config.yaml
activation: "swiglu"
normalize_top_k: false
routed_scale: 4.9
n_kv_head: 4
norm_place: "pre"
rope_fraction: 1.0
attn_scale: 0.125
batch_tokens: 131072
Below are experts of layer 2 (counted from 0) of a mixture-of-experts language model. Rows are named router (the router's row for the expert), gate (a neuron's input weights, with its number), up (a neuron's input weights, with its number), down (a neuron's output weights, with its number) and show model dimensions 192-255. Each number is 500 + 50 x the weight over its row's rms, rounded and kept within 0 to 999. Numbers have three digits each.
Before each expert's rows: a language model's description of what the expert responds to; "comes before" lists some tokens at least twice as common just after its tokens as in all text. This comes from a sample of Wikipedia text that the model never trained on. Tokens count by the router's weight.

# expert 13
What it handles: Line breaks in lists. Line-break tokens ending items in infobox lists and table rows, before the next - Field: entry or | cell, e.g. Width, Genus, Position.
comes before: "| ", "-", "|", "- ", "The", "|  |"
router:540491423443467500488445506510520588467635625506494516492515437555573416548556463462423510502480492643453502478471456480597482533438483585583511412501491502507520398576535525400441538487501512
gate0:578509538541412505512472506483508514521509596387522471492510453510513432463490508585488473568557488456506432511518483494389521387475443522509464502442486458618427497500578531490458540501546551
up0:438496442562546451464464556597531509462513427469461420468382533460537487476506544473441502379420439459517423523464484487600432508434505481533578510595516527434471510529464543520564499491464547
down0:560546502556437554480502523452541520574480527445515588484520467518563462517495492503467502516537487481474535564420607469430554510427520499473424494469498382510489543558496450433425511433511531
gate1:509500377552497555435494446542481458411508444549491521443511469574523517536443514533415532531494559368420489486417456457449536460491490469420513505522492500411450511505395542490491461456535477
up1:530490511443465505549591438345451412437497453468414461538554481438416484456524424524482543450464441485465496565412508484501527486524512505550540516468519483464447574469388520470462552424468463
down1:529526463552551494630473519513450445457476466493513534497491485436504497436492468440499522463538486477561470527367421625522490520540469530556418560513569482465498647567471457432529539420506447
gate2:624486516501570473500441535436499485511583443492454531457443404575493518517408538519513423629524482498544458523553556492469478485593544439581540488443436569530536536571465557539483533495486573
up2:495555475525465589455633460571429418407450534454620571525545477468524486464528520417543528501543475467514519401439496437520491507491512514540514461579506486558532474455468515419539519401634446
down2:613507454559471484540602434575586403489431556497560599452500523544538494429518455525453515512498516452568480430427439408473531514523512540577532496582508474490503508485467513530561598479534503
gate3:542507460556487618481478551410528480520466436469563546517533533562404495452462577480405406480504465441458553474487472480482485500596541525578480470585571508557514427479475511505487557453577428
up3:498508547535440513519373546508502374450598519520501507533520511520463572515468510534480514487486436510464564355448496530488432476531537535458499487548550484498562452379536470416454493558530442
down3:481518439453555510444482484614484575568462400475513475498471487503513523470463408448445453367547544457518548517561494501584548514541467514535529469503477489425456562474484491528455568499488476
gate4:516555540461508531512500547533514431515527547505484559579590547479448605601520496534547522436516495589579498526474465552519565528576527490562497480470466466477570482455505542439412507566552430
up4:462489470590532519615487578540496568494521431557474447348489478557512479489449507490460569461500513376477541510554581500475443628510409401565531513501483516462423522517470485489484471451494588
down4:514514553464601491481584417478450542488510441497438527601542542461535452435495391478532515555487430555518480558495451545496519564557538545498451521528486388433441573528501382489472505550579493
gate5:564603487498543503453536467541508569496376514534465570487513497483443563466585403488562558528508563479477601506448501542391500475453516492546570539471470515483562521473482420467580428487550535
up5:588418490521468466435538491471549490421438452529464512556517428628565618538556456492454472610517549477562572422536465453480497498592518549532529498519438472467535544640539505514615485481585501
down5:539480534551452520500503472404441525505544515486472540468466505543492573407498574460520495524476514506448428471428502525460505469557438465517419505517467587498465427398464434500413450463452508
gate6:548584587475542524453474515427434538508572462452489602522471559541564559481556558535592543467400494545477527544431521467390466644437468469557528443530524561489456576637496503507495476572465535
up6:449436515513521485563506471569441452523495506589494453479505446408534477502519538657464458537563523444468443491583493504540463397521507504465330532516471462483452444466476497460534504532422503
down6:552524495492491479497452405503559501545410516396483556546531514465455458573500506467493531551494521502439457458561482415436434447556470522500492544471537546457533523486537508512469513475563550
gate7:570492484487536491434548473487513521466533398520495469456449410465570500585498502495460433524488437458501512569494418524470566553459492521560586467462493486534540519509428434525492511574539551
up7:537469545515431524518529510557494498480484459505534473492526472559552457426511595421445524400515578566650540453580503507617398499521512527484362476583493473475463483418563504430470485441564554
down7:577593472549552472483516489498588507635459439517524478545469477403456446507540571504425518489585512487425433482512463545462513463437492568513557534485574453496520470546545503460531530563462445
gate8:495502512537611594460482430495408527447390479434456443522451487439564468517454455556564349500565456549476572627477440487512576478474522491390487496527494556556500519405569500473475530450454514
up8:498431445463486585443452591524459426533450443504445444519532355411475561529499586466458535565523445509479520556458417479545463540499541524447468581486523474461377546539475549577519498499546435
down8:504493437486506521534456524505485465486514510503464497579597424390470508538516466531417567519449440565419498587412417394528449559573543564436460508420615465460425548485502553573466515477533439
gate9:533412574506474606522407536493418443509530473506454618532455516509529463487440523530572542622426535507479534465560424472424534528586489563527488479543435543474529496491489553552508507481555509
up9:573400608478493508583502533466435390525459498509403563453513426535546463536429543583535509462459480581521562491514467378404505470573519477462485552500523527482464489469431585511410569522554457
down9:519550550461518464600591555513565507467457449573474490499594495417543466480530494532501490528488597506515456446543492423447600454539433424500489552547529449428474472551531547421450498547482564
gate10:467490420564465447411422481538597471558500478521578442489542497540543526549402448537443565492554474531571412588493463498513535512500539557484493629536487471501475495539507521364482546426516414
up10:444474484497444498506462479550542578496484460458602439459543462461495468544462498548523453571539556512482502534512433526485476530526534547506613520471474421589549479540536402445416548572511407
down10:372478550541460451535501524587398521508498434507510478500514480475514425537435489494535507510566634551485503504501483557448517496470500546519555553437453466591550448529480509488385505515498467
gate11:538562445514508539480566561487462542379466520521515504586532423491481456526557526459493412465415584513540560379416507464475566553490382493507513488424446448486490543525505492468509434482519567
up11:533485500479521536477518379463516430549514527476468510559513334482503481432466496507590549488444560525483461518577417468436497467538563475468430488442521532450410515464475438534562461360464445
down11:623547480514535421469549459455392453408522578433558511497475461483556484598552475455371412501473544400457372459410541471527519454497487557579454533545458491534491428518552428479497466525441513
gate12:512549487575528467509513445533512487457508530461419505479571477497443531480622506547498463472657479529484624481472428628440480488532456545543632460513497524465443461524526436493532478487493504
up12:490440538447513457524506576410518568583532517526534510452543522446634558451480427559487437489419491503467477533469555491590593496519567467499527492518462573494576591561490498541404483508469558
down12:541507430591485376511456484458606532501466469481476487491573431413439509394574456550500484558535443562444500488526542520491450468522509523496541571530496663466489561520520493559479447490437577
gate13:551512513581460398494419495464438485551487524483493479605455529469480528392579575563580538518533644465512389445454481525535484579480466570484373556543398486495477450458454392516551429590565563
up13:393587517428585471521382510520473524468504463397516521523521488597523455465566464450463578484360532627428409516388475514431526533544558499571521482472528503395443542502557446413413509510387477
down13:492579592528551553515423511510490472416455471503546546542571530501445495580449436486563491569469561625430503457521450502458506499515489464525544511468509623410497525518511572482575518560491484
gate14:425505423466552476564458481449425480472424513569514547412522599440552455461418565539479471521599402513447503453526400535523437432497548458497384501467452448468431511496476606502569478397511445
up14:535410480504494565480512518606495532484536473445463539475537519508456577556547433463511499509489567550634529471496508494537504399467550536553510416489500468520453469448511545412493513562459528
down14:509522557569566499505535481529567566465485516578443507499534483529559521517444538510474437548495600540541427474493447483468469534471515529489477492517516479498451427523552516464445473421545465
gate15:486494479544536489565418474483524487438479385418508514419539468350484472547456528521492525474473477537459530503565557513483468507511543476492411489474479567506497446494607529562500446536479490
up15:498462517461521456544551486493549488528521577532473444497565474643486454475510516469538443547580521541513445471540507526469490474491440505491480459477484391513594482480406505441500463572413530
down15:582520542520520454536534346496549536509520521506497535345486549497614464533556530473558530485486546511435424489547529492486531490562429514494498477439513476516540531531546573586521501531511528
gate16:427563444519462544472450542523527437499503504529558460566536486527499475506417522465464412440384481532401454529457529523540470531461534458461482548513507367447473530479527459514536469503501488
up16:508513573514541407454524554487555515471572569516475413395446495502467484391568425528508560437530485558587572523527499432434490510479471473550530528517437502604495399410453516495444495518526496
down16:448576453606456410440471520521626438522586559530475499515534450392484391424482482472541510547478569566510555564428501484503495453472584531481502574647508565473461464456552492514497517489527486
gate17:469521455477526525499499504445637414439452444421550479504439522515539579482417502484604470538485439492488565513483530494442557552399473414534461509430525521527438465442607541426466581535489473
up17:497495492537409415578515494499366565523485490538473519446535598479494462550529488539427466478486543505458470581507448465478515478445505557472624464561527495461619452474423454574589438410526511
down17:444569508467474461522538512490529499492528449485404560378574510495441462410502544508467507481532479556398583438520473502509437488357533572594527466529536558510534407481575571451619424447481491
gate18:540431460514469466500530458551474526557471539488549481520428466524523568452442542547491548506509505492488486527465455520480481481519366576461521487522362517514506468534530523546531475491516577
up18:507498455474551583459466555468353526369514520514496388493524589453464487493553527533564545561513535494479479545438468468395502547452528503554563560530476457550478447538484435543513479524408584
down18:449447472491409445537517480494529479434483463522523487545523553396579382532533540534474503552427477498483524480493611557581555566454454470393552524582480563500542585496453539540488471562559513
gate19:534427567428510486482633454433544557497541557436530422483465454587433484463478489377529490400509487471559415491452578517500550561554465489491502491507500398549492516462454437542537498500475471
up19:539581497594558507563485545435517516524466472487477545455442457448472408383494462487569570494560538567507528548488530543504425588464473539467482535496544483427432479513433475627525432533466516
down19:460520462566485453502414459540459502486438453573504470450505496493511468488523478479507418605476480519428526558602518499468449442431613519465452651483444565480477434550460516541460478547612531
gate20:428497440550457497494515462475496362536516500548529538488616425575522481545561578494435455563382540489462441506441492527438543433586518489552561461569513475555527503539467515455479545505618562
up20:591529428472529476465503529501558522555543485516553421547541427495498515518546487518353480464491457524546451534486562543431547561575451491443513565553589511588610623545490510556480454461472531
down20:597490488418485439465472411465550432515535480456477537425544489575487508453513531517489529462610479479534452570512606504449602533563468404503502455501534513611609551546456455472485469496440491
gate21:504607476536510566439467556473486496477480526457540490466502542467495426545582477489458441517600456518402437468593456475539553514525512447510498462517567490515422525466559498569473563527434431
up21:573453510479543513405450538455523481556572512437587500445592455498492535453532466480501521522441466473509593493608567445425515598469437420518445504503523451456578545449435535582470513474494494
down21:521461530491483518560526459569518492486572612494478575574491474515464453546571507526549478520530470479489354531574459441546511421484530514510493541458542479464520534510429477393537500584477605
gate22:504534526486515512447486601578477448575542495562408410571561518504509485498460528532446565480510421537527521495420560446522511512520481521490464414380466437549483505494573492472464441516588549
up22:487523654519404440451375452470527474427530526472479506518580555536468505490477522437479453505496580506471529518502476572546562464506536427559425521545524438516421601539564585502502547523443413
down22:504502548510396450536488528471430447462502493472574566551475509560546542481422497429422500507460510465509500489502495563568557488417509456611515555511482503523494415557453502515513564533475465
gate23:562481414488428491581586500521473494527562547481585435527511523573531578610450470477467435482507528475523507473405416603489475448477535543539482506518528507437409600450471551516541477542544489
up23:489517389521478619574531613498411472503547513534525451506424458464523515517476525541521421534489481459574460525407436610506481442418556598437536456496538500446413462494470605555452462395487540
down23:470456520375520437473476497528504431477456499527518514447438484521566446354469547510555570483496537523516450448526478540446477432490613425440518521519476473497515431550503501596477506467580603
gate24:437527519433465516533525520579409481514508467454537466570438606502491498569483538486568429502596495482461492461495502434544585484428338446500456478566422481487500543474473444506570527497528591
up24:452400446571545539455472484524572539523537537491462475508556444653513526410479581501487575525450484487525468508470513476493462555487545508601480612423472457475512489606437462468488459424478505
down24:476435542538470462469475524571527477467533552479496502562530546525574424506470494559472459514551553417464437547560503381503569440530454441493402543533456458529538551548426476497409496555478611
gate25:427458516439497474485519519559542576472457428437474471498481385450521465429379566522423576493488489449520492531510486473425522561445577444539599425452418528507421501536438534499474536548547471
up25:468444481427549515508470535630411524448431586489551421436453506498431451517613515592538448579472485444488494561379448418502512465484342487541539490465517476540505550512490547547514501491515463
down25:419422534342509556545495625509512509544449512553511419468508465521455458502550483529454401487497485519485450487426467512509478453527484451486550463447445477513484593459496586434536525439439563
gate26:502504498482510487503472459460538463537454506484511543403460461514396528534461520447521447504465506533442494536550522549487548436465525423621518428457544396438457437533577465520463533522603548
up26:540457531478507607513548441544478482450432476511555438452453564490562457495471555578471583513526504565505498447549534490543339551493559565399530520553492548538480534514492518530475442469464464
down26:456562476484528501472600352517480541465512544485535568439601475431434450443458495521454491537372548516437557500435548424530461516506451513467485351471503488462496461492520632503498522534429476
gate27:526433445565424554489594513552477500549589464529516384582520504352525479576510581544455421458552447472482549494553517509548494481483516509493506582490501497462464552539529603520483552543575513
up27:518528368509507507500521440386548494489609471550493422457457523416377489504471443569443436488472579381459579451491448494490540454484489480456510573461571402535452503526481523491475426549485464
down27:441558636514563561535434412416515558497455490522371554491449538505475533403453479449542521512474500525487505537492530453504461536461468470498510449448512473452521462508405445567553404512447481
gate28:460465532483519511549424469481511508466501619566465459505493428551432510440486547497496529487489570600578544479520499425567526511525499517596501502512467575452395473419484474507532443480542482
up28:529352423517457522402495447462497517576450561525525532559551426491487478447594498514541545503502493551516434485444487454527465482561572507524503503567538485417541555369531595373503464420521521
down28:498448463497477481494468444487495531487418467552506563485504518450485484508498611558488552531452433468488398548413483474493459500488486473467474468552507490531502481538494586452542519467525443
gate29:497531509524417530557478529534549531524451526557498467552427542415412499498535464539568514467506490465433548492448499472502553547541520510516569436540514477492452458550583504541500576529563608
up29:470629464434498498459498504591492593567412453543585543498485544498458427470439481469467461448546492487388638469481535468603537484421528467538519456528542595506557550520484505464497527451500547
down29:521535531475466498479511560406489475533522548547464468494539481426510482504564514532539399440433532495544355436486596566448522511530500505475473572550442502506503478519520465447514446510454439
gate30:605505447510507453517533473480479522508486522498573531473541505504505445461526433400503543440535610494493464414487458553470560436527444474551493459537595482439567574585475496492558437516555560
up30:444491578522402458509477581513512451444454546452422445519510554507412478555582475580505478569507472532446538483557516492488584464512458535474564508461431506555514513443441527500588554472394483
down30:569540516528577539514538482487468517493526522463493489455511453497461482432541523433527490536492586508466453458430478596467476486436460526488571545491541522459515590450608512571455433537511475
gate31:495559522439502560432563509443486560443503482499437534524514413518433557467615487493532432473575570428575419399446587556471502511489483549510451483391523547513516516439452496532564568479511595
up31:489511470513490517494478488500539510596537557415464485486511492533492470575424517625422516510439487551472610582490576432496565417577540401468465427527530521576480501568495467513527525573482501
down31:508477597475467540478465483442595516593495637488493515500495418489454585504528548504541464522501565486490539623442587517558520497466446548519568503491386457530476645489543491552456592489531513
gate32:484493531590579523404513507477577535463525442497538535499586569551474536544464598558411481579532457476488499477594482516574534532539518480483483462441501554434523445523489465447515496363428495
up32:497421568484453604617543541402497404554535387521443515517546583513443486498584597653555496566434490573561416425431422541439461551509532477510534474603526500446418444526412565524451494496588489
down32:527430544537480556617486509470537491511525361504517434526449576424510542463565595595513490471477475535556486431435499543525563482433533528513526484474499525493466521459387598437462583446524488
gate33:497480466567500601509414463487404471471529549466434513619478485527488468531485464570511520532595453580512458482508462512494480495462531477564547535534487557453458437545479625518534461513476455
up33:545473451466568508515469600492585508519494491540460570517442535560567485467569417387470593624545485471511458444461482500563522520385502458457526453558488482404444432442439514539468547469496541
down33:524497535524484434520435464452495513427408463510508492496489414611523412490484588536544399485481518465481509518461561508607431395507580481608549506464484600484543534582586466532551517467455505
gate34:525485514488441520515463506558498547499484539523511531495460531497485577371454497442494611568530440532391460480564468520491470441460568508508552410518510564542514499542407489456521506517483571
up34:553499545524492447523489521563457498508496518536474561564536426531620568533491433564574454384518505512461451518529468556523485414490471548469383524554487527415477622520479344520479569499514534
down34:469413528477527468424457524508507486510432527458498524541528645498496522475403544480530620609472561524379588440520544448472526481472512471514629520508461485474479458489441514502539555566545596
gate35:484502538514492488383523575519431554430514472530514445518595518394507460559532480605529569510447418573466422533480487542378479570492426502551508488544522435472562562471479434348418523506470402
up35:442501605476511515423518489535542389502510490449482494466481578420564503498479478558478529568440501471506482537535474550548536513414507507443569487586428463484520440559583471545444447503462523
down35:477613462443499406461476434451459476556507319485347485506482602463444458514470434500404479516485534589476465469544463514445522516474550497489491473457575473501476604549567474532481519415557523
gate36:481524448481462569516456515364558436592485523429428541521522462447600518508447522441522349498513561488559529563546472499584444496509414601448487479510448550589488498431511482568530569490420459
up36:436456549598516525490417447551482452439533473433558461491424601479524463581407550391525460555475537486440492559478534464479373487489542451398548554526550490462455436526539501444571453556450469
down36:472513491481465479521511533425550479463523524472425521525490520490550431572517534527548455556497463408536612554486465527532459468580461516508537531529396438440435454509476512509522544500391507
gate37:465536493458507519536532350417506516505546551501462461481557547467467465564484567506537441478425488445501511598475406457444496479429546520543498448532494481515517514546459419555437466470413583
up37:400512538527571507583466547551493508567510487499426540444555377427515478530535446499522494513566509546598521468585391396481543415589425515468526487449462522546530483432497458451498538540453450
down37:511545545585457587533515493369523575502481470530435448394480539454420477497514450600552435464548510455559408525490496517508493515469586490503469474529415539523571488407546482532470563580490485
gate38:435633486548520478489444417462415540464581457449507440474440467469490586469533443541486568505502443460545506540450513561508520476455544526528429560423448559541466524446468523509448479443550542
up38:543486532507409426491584551562555403528440518501497512525488468418511466495550537462570505445526560521495428383486509444495513475469495517492524513549541365422458516478538521452510505532493417
down38:479507514531527460469425483404452506543561538543470511601507510490542408517423584581525516474507541574439457607514537550532572537407464400489441400509383556560451523508546579586482507525507542
gate39:533508390498436515402528357575454526510487537536577523437541470480554467608460527451539480461433481561513391523469489516508610487399501513551603545508628479509440561565559545440450474577533572
up39:497495427574513554395474496487551468445390508435588494465551485503593497510497468485589455366555543518554474439470480450460491504422483581565530557517584481548482607482526503373506482556534528
down39:477515475458497538464465521545561474494466534478479544561456498478524516397494516494619541434611512534505501513490466487477367432450474559486440486446556499481497521459514445479501453386369524
gate40:485431498531456563452519468522512488435500526420476578532464545473510508570594556500536446437425445553496440502478474549480566482527386494563412574449537542441450418444489498426617505562530482
up40:488441465533453484480492526511510446500495533547552537439520522442456623553555526549506493454521424514488490498496379537490519455661509517539520540517575493492485530493426527507501466541471461
down40:493568488520498474467483492525496557494489468440553466492514523510453535519524530545519556479561505496482494492532389454551511441539539508544582515473482579440557516517493578592578539531477499
gate41:538502496412431492445448592498496469518555475447440494573548522533466505424623489571444540487485501536524385573508539492435480520610421628557504503437591533575476480477484487494555486459570457
up41:477496508446545528474529435447495466518598564451548515461547536443545440458457402444418493551549527482485445440505524468502531445475542501467439514480527452496455550486472545451565504545524463
down41:535494462474523531498542470489465449500529503531492592510492529538499460428536453474548438604525445470514505520536588549474528470481558452535438437474453527446485506449534495428430452551515463
gate42:600518563510432482434470508445578406550499573598491549436503473473443472533530556479463496467490518570569429476468560424491445539476501587479510494539500503486475514527547566485472500592518455
up42:614488360531557527567472509527515572521494389499503548502492489443483510396545441451549529519502382506393584502507527506528507528411500460498500492435491563475398545472575511471531480467586549
down42:560500589560533475494477443481508562540531503541540475488512558425474548435507535497513529550434581485553556525432458457499543502501492525515452526567453457504441467564595549471394440521548478
gate43:514519617494470554551459456529482478468530619534496499467522495529457510481513507576504531481454499491535547417464447592538443574577504516532407442455506489512518501507480507579455587424482458
up43:541530444418589438443429546540571527575502503485577526475543456477605466410499466437509584558453511516463528486450509555561487519525456425521473519403491487531554596483475451487536483552485503
down43:580534447465495477512547550497498501438506505528466519473578479545493521558459521477539516482470549545417504557557489425475507517480460505512471485491402463467493492551569486429570447406591514
gate44:566536398458480561521472480587510494516521512458528451534547507408507514477488478540557624573505491526494550592468453503496480524531412492552567459562486442508383513461552407548396535501526499
up44:447565436533557572447490450461523525477544562517559505534484490479463564475506505482577559434505542464424584500393470510525445507480437417543548575501534493558503538535449433661463522472508493
down44:521599456479431573500454566371450479484415592536432478516456417477456464454440568502541507492459458482483454474470487500415498501392443598564545540573460527579432464543475464478576420532454477
gate45:575574541468533464490493496454497464406462644488557522492442517502509480515506511475544494539420510559536482542560494498413523419521552432613429429459465495504617552511635570512447541431452595
up45:507464533554386433468461520582489565542577463456466426494440481443510532491469482481462462529505535472536521534461479527530497561498423609464603456457462540447492517556351517511499462552546520
down45:480513558502472435498462540496665465420470523526510533497438530513605524547527562494524502569481525488565542559602535510496470539491443570571462488437434440623434493517538550444451461499495529
gate46:591430525452508541533548450572505569495573489480516515482465462522558520519456593603561498468454516448552489502457517588493441499550502531431553411557454538541526525501538505575571452525567516
up46:507493555558483504532485356500475494500514452440495491457423492467560585518495514471497513541417449512449584564518548521433503446458536386547541504459537468536609450494511539547437503540461466
down46:514499513509445528470486498484520472462380554562527607501470536471470589537557554489421531423506518457452484496556486478385534405407526424591536495489506443500560487489555588523434539486529429
gate47:504527505392496627417552566456451551482511599557437526496499455391490495448569541457579478431546502400486521582514441513485403614534433501407568605471487467503503543434497587396432610466505547
up47:399533536454472441519449532403534418520542442484520590492543540499483518514456508540495498549488513525539450417495497469508584533474448509515526472547486433523443461500540349494526475420518531
down47:519450420445493549372498453484539477452542528484436465490482480434526466516542459450523484385496536471424560468555454539609550491429557487486483539533629526516606562494453547505478553489521411
gate48:608453508465529550527552490433468598508533437505426446467431447542492568391490509484426398524451540510536514535504511517514515630463499434551565454456595498485449502560571510469509464509512416
up48:472528551561474514479561601541517500615491442477543542529426492452577525544498463450469478405561467574571579482573585456549467432588468522455537480458502586519586523537428412578559417450531539
down48:564399519556449559438478483475604501587442424598522518571446458508520533461573469519486436586546461565523474516519495556448451538457489529521487417468534506477505461552466468591501438467545481
gate49:571403441439542405567491513488447594444468432569458447541471610562575589568559537461486412453528455528560507522435401453498504445469436542445562436536511457482514480523545425478520510504466564
up49:500504509434459518513459522506418474494479502557546535559536322490472544473531561461511451516522549503511531506559442551480501541537443497403450496530475452442522503546554488477511477530487591
down49:414521578480536559478511573479455526463555523510473626521501464491445551506456595434563539530467621508519525549464536547481515536549463439451425440475610484584478430484398554492422419439548514
gate50:476473487583532513488426407490447538525544510512554428414477571597480517511473490521420568458592519465541468508465439525558475538585450550492553494512511573481481421501438507515435460439507511
up50:393490487562512529470577457488518541469392463501504533533483523494482526494506514510499549524570488475431471450536483518426485452431369396519435490433559469491429557453536547511490459473480507
down50:473488490584516629539588447507523523479534463498462421426407601522432521486458446548457465516534503513617521516456468465461442529574462537544532499525527581454473451531427504472431590563520478
gate51:636506435629458402450418530519477520482472439509506514518480592423555593508516587502503528556488620467456541473546579495483500539484531537579491458502467535545459461492521440591489414497432550
up51:591587445502550434522515465486557431590540569605523542474445441507479522538480490421535555511474526513564489507551508489410548484523565553463491510494474525487571545531519582506533440552587537
down51:548496427373513537525541506624553578555374517510468497525524451613520412527519477506473498447544525529570491563521464478498491483371531497536531514587488510491557509558392516479546491455560542
gate52:588508463509550512474474489522528529488479478432476471612499516464496523454503487466534492513568409578519490436497409506494481530480547480529495513472463486518465504567590485473577554461588441
up52:534462486409415471455422443392528452595459522519495559443527439542508465475525489567525455456544530392497499470540513445502503402536550520452510494513433513490557453372486511444480514488460531
down52:415468554551500466584518525478480548503525559380485525489511547486451514474519511593499575515487477501507548585468506465460488574509452483463436492365481519485518527594534585463532557538583504
gate53:531541423578418429551473539544446559493548398431444471449389566553497551393640445480510528518465482497518481498470480425437472443522518467545581515486530488401510503478446516491436521420541487
up53:518515493462577428512415440630505515492633563474492481565494451513415606481542491483566519504525471540511446489522426636495484487509504484458465470392424429544513526504539471443542451538488465
down53:490437446530499428455531378444463501476381563470516495559524661615507408517557455547451488454511539598509498526507492635562526536530452481465441450463522555489433509501492557425506472523496532
gate54:460471442558531541568553430432547522536377581484494530496581482455526482524498529518492476426488516489469586502521480557552626460668550444490465623572469530532485388544544464477557586538524514
up54:530540503385469608448516565507427439554554431427537479557509489417455528497605529466494481414455469521507491552623533506502451510529503451500489545484453457532476531447524484541518545567525625
down54:541480503393489536527498566497478546500551498483482551536466599498485539532541490459493556481471444517511448495497526524424441489517404462428465400577395434496433667481526494451478556468565534
gate55:512508450552531404475507540424473469561545496541514445575513399480524493522624596507423469451481570557543450509545537436435522510435469561473477439493568435497502525453455544481547471516530440
up55:501541505539509580506567371508502564565533427496546535572504472626479483551534511393514492563473555466447495554461499516498488519515399446528556572591472519479474457537597444403443526561532465
down55:538599509485472524443499461455467475559536431532511526534548495607495415528582559491485429495490593402524454525518562400398514624479497501551489463533533483521451527496452475436433523504558446
gate56:523542428505460503478484395524511538478408520397596422474579421515416496528476465484505492484503560484489552586474518488595485486544448558464490485611499537522603488445498472522496575533403554
up56:537486454474559461509396466541464521514492476483564532367544523452435468463450512546539520408486450480431598506544505501532514450441539512529543536559584472494483594543465532448353565459517625
down56:552488554526574476530394513459555511530447522501514513450419467535419512471554471519448418462494417528501528432544473494517500501488607491418543576551578590497477557478503577506407391491548497
gate57:442563455488518531488529497503471552488493484521511485544457474499464534583512435547398510494545479483521519440459507542518549520515454479483467472580472444478548543530570511506631419465515478
up57:507484493532444492511431437455471540463479498448566436448471415544569515536409443528516516465493519592507516535540570495489587536541439503550500524517499456458528414617477425523516481474501472
down57:548539494513504520499542459511502557570484533503483452592379483457462577510452457527532517572448501489522507403460566504460502612488639499473543574476455530519490591456463450473477526492448523
gate58:549462429553477447516452496438558469498485498521514458525444523535517633498595527602514576563502525530491561460505508569611487445498467496500525541555498391515464441391551501551541470428562448
up58:536547453488493503493479494484432470402400516512611468536517535472511592494521536484511471487465445532425549418526507512443510458549529464422457501601583533483542417499564483601543517487449574
down58:529552458442493525498550531403359536533517570502455500504507466537489447549489478484502407398534589422481454439550530578450543460475511577481552524426556572451471536480365537559489463571543498
gate59:469516480560540441521572545602481447583605457485493478472488475510518497504557460592594543575584471543488507459404419568550551538545549511518544456457493506573405420511530516600433502532605474
up59:480426557500527538456444427484590450474495537550470514529512480618485487526462542420523475475538536518507462604526559489468450449456437511406520547450492500533478540452368524468626555452519450
down59:367502509484565475555485530568511458589484411361541458503567442591546577588500436487539448528591588576491546463491490499464507475502585536410510488486487561616589421463469564454514522525536514
gate60:410499531556529505551455422533475530508487544454550439478561432538434426518540439559565535512523495476599441508592456594499459494458505494581460482431604510548517530421615485528509496514548514
up60:436485512505479562452463452499505550423426537485545474453482478468547473563587499519526493619515541438549475463523560491413559569451566500554515441454507462518468506469577553444483451431469494
down60:515503484517504562478508483511591539518395565466530494436449545528572506515472491552453447538514513470559512485477558516499542564443589530502477470523397494491486441450585489444507424441488533
gate61:522491458493544592444421476517475501498453485458493640434518537522471464482495450554481481482458458547454599437504535498471440456540424531516534445441492518488507420481531597500579483537500533
up61:509396595478494484559528468500418442508533435545521574543451478414488525457403470568623480411485477522515537484471480518564480438455512543527453434488402486540523546545517526555493550393521581
down61:519446552603512492425460453519599527486515426503509597499467504491528547470457540522572468449487530551433504496549424494522464429442559611479465451507427533473503511459525546587567578374442598
gate62:500502532457402481515569515533520478498537512516507503442539523489466377538391461514537468495522481511478611365538435412553508510430450442540487484488430499488524561505436505424496541435529469
up62:532445406628576434527473475521519501542531428504525462486510511485540490503554465521543536454513553535468472457581470429542490461583525534568592481530514465475528540441382392514455497581422491
down62:553604571525464435489529440516524530483535471469527407546557406520438550429504503464532537437387487535411492510440442544564517517447513458504598465532415492450420530426570500505479510538486400
gate63:623504487520489556427450471548520515410544496515425546530509489560564477561553552476445483483502466465487506601351512546505549509500542486519546604363547538461472434518494513603424482565450492
up63:506544502537590538463533480480504465414609476532537511560511583368410500472502507497555571519475451608535496481491531495468408438490472516588439488521510413538506404480509515479490466485505560
down63:481401561483589480593490561508626478505492510574541445611479440508474442462536592530515588455430507565464399519488514443424503458556450500461452442497509504481548535509502493474479556489597527
gate64:467500506438484495530437406431548469554550544469581545478508556516528491559557459554453449500508491447551499495555414570542503465395491497508545483466581471505540557499517531436539463554522450
up64:507491500480493456466565515420468503487358563501559446525425561466476424558534548459534553504552505550411500485514489517556449548670600474562464542449549561414456481463536475424384477468497434
down64:512522509504517496494614476475472555468551432591384473475463462530452456539445586556528495495531505535578544541540493583490467460475552575426519464560509515501439485543493550582506450465443508
gate65:513497501539505429527390448413425573584502564500458445465511430546525438467540404573445551528445537567448519468578373559528479502483543530556557480475541528573443484506504416541465548531474573
up65:473504512476474500450502544504524430442485455537568536582556408541502511581430532513513490534472560550505486427551482518552613500544486524512489559610520425457542437560539519551541508521508463
down65:473496506459515551529501528471499475472657461522498468507540421483554442620468485499459576558401496564511532482540534517526522504566508469468542499569461445487441454520464455543544509525492466
gate66:556489513602552525506476498515512506542471483447603450366549472573483514457634464505513404478561387490574494544511389460521475594447488455524535532522511530509434495472542483453481538518503505
up66:503566556413492494457545504480482471477494557530491633414505465435611424628508507450513440459398469541482501533524465572413468464499629470525547532547543533492423557496557483493492401634445517
down66:509555483546487540527477466587471520536436517518517486387526391538489472526625514499476499416485412480502502483480515580494434596517512460495488548553470500441392486415545511511541558541533499
gate67:481454440498552464493623424509544545472430444461508525499463525438602453489631542403507488447430567553496430451473502474594449489554607486460484531458515563452520490434475521361579460479471498
up67:427519531501451547543390576532515450556549458528513520572578487552471571587364519521505471518476470488539499536512515570550459512465439490565479504458546527423444515454495539472505482497590469
down67:455557494543489513448437545496566468559462426432532508467538498470507525564492517550467441475504553550468421485427497453419521538508513481439505589445474503468491506456587519493496589534442493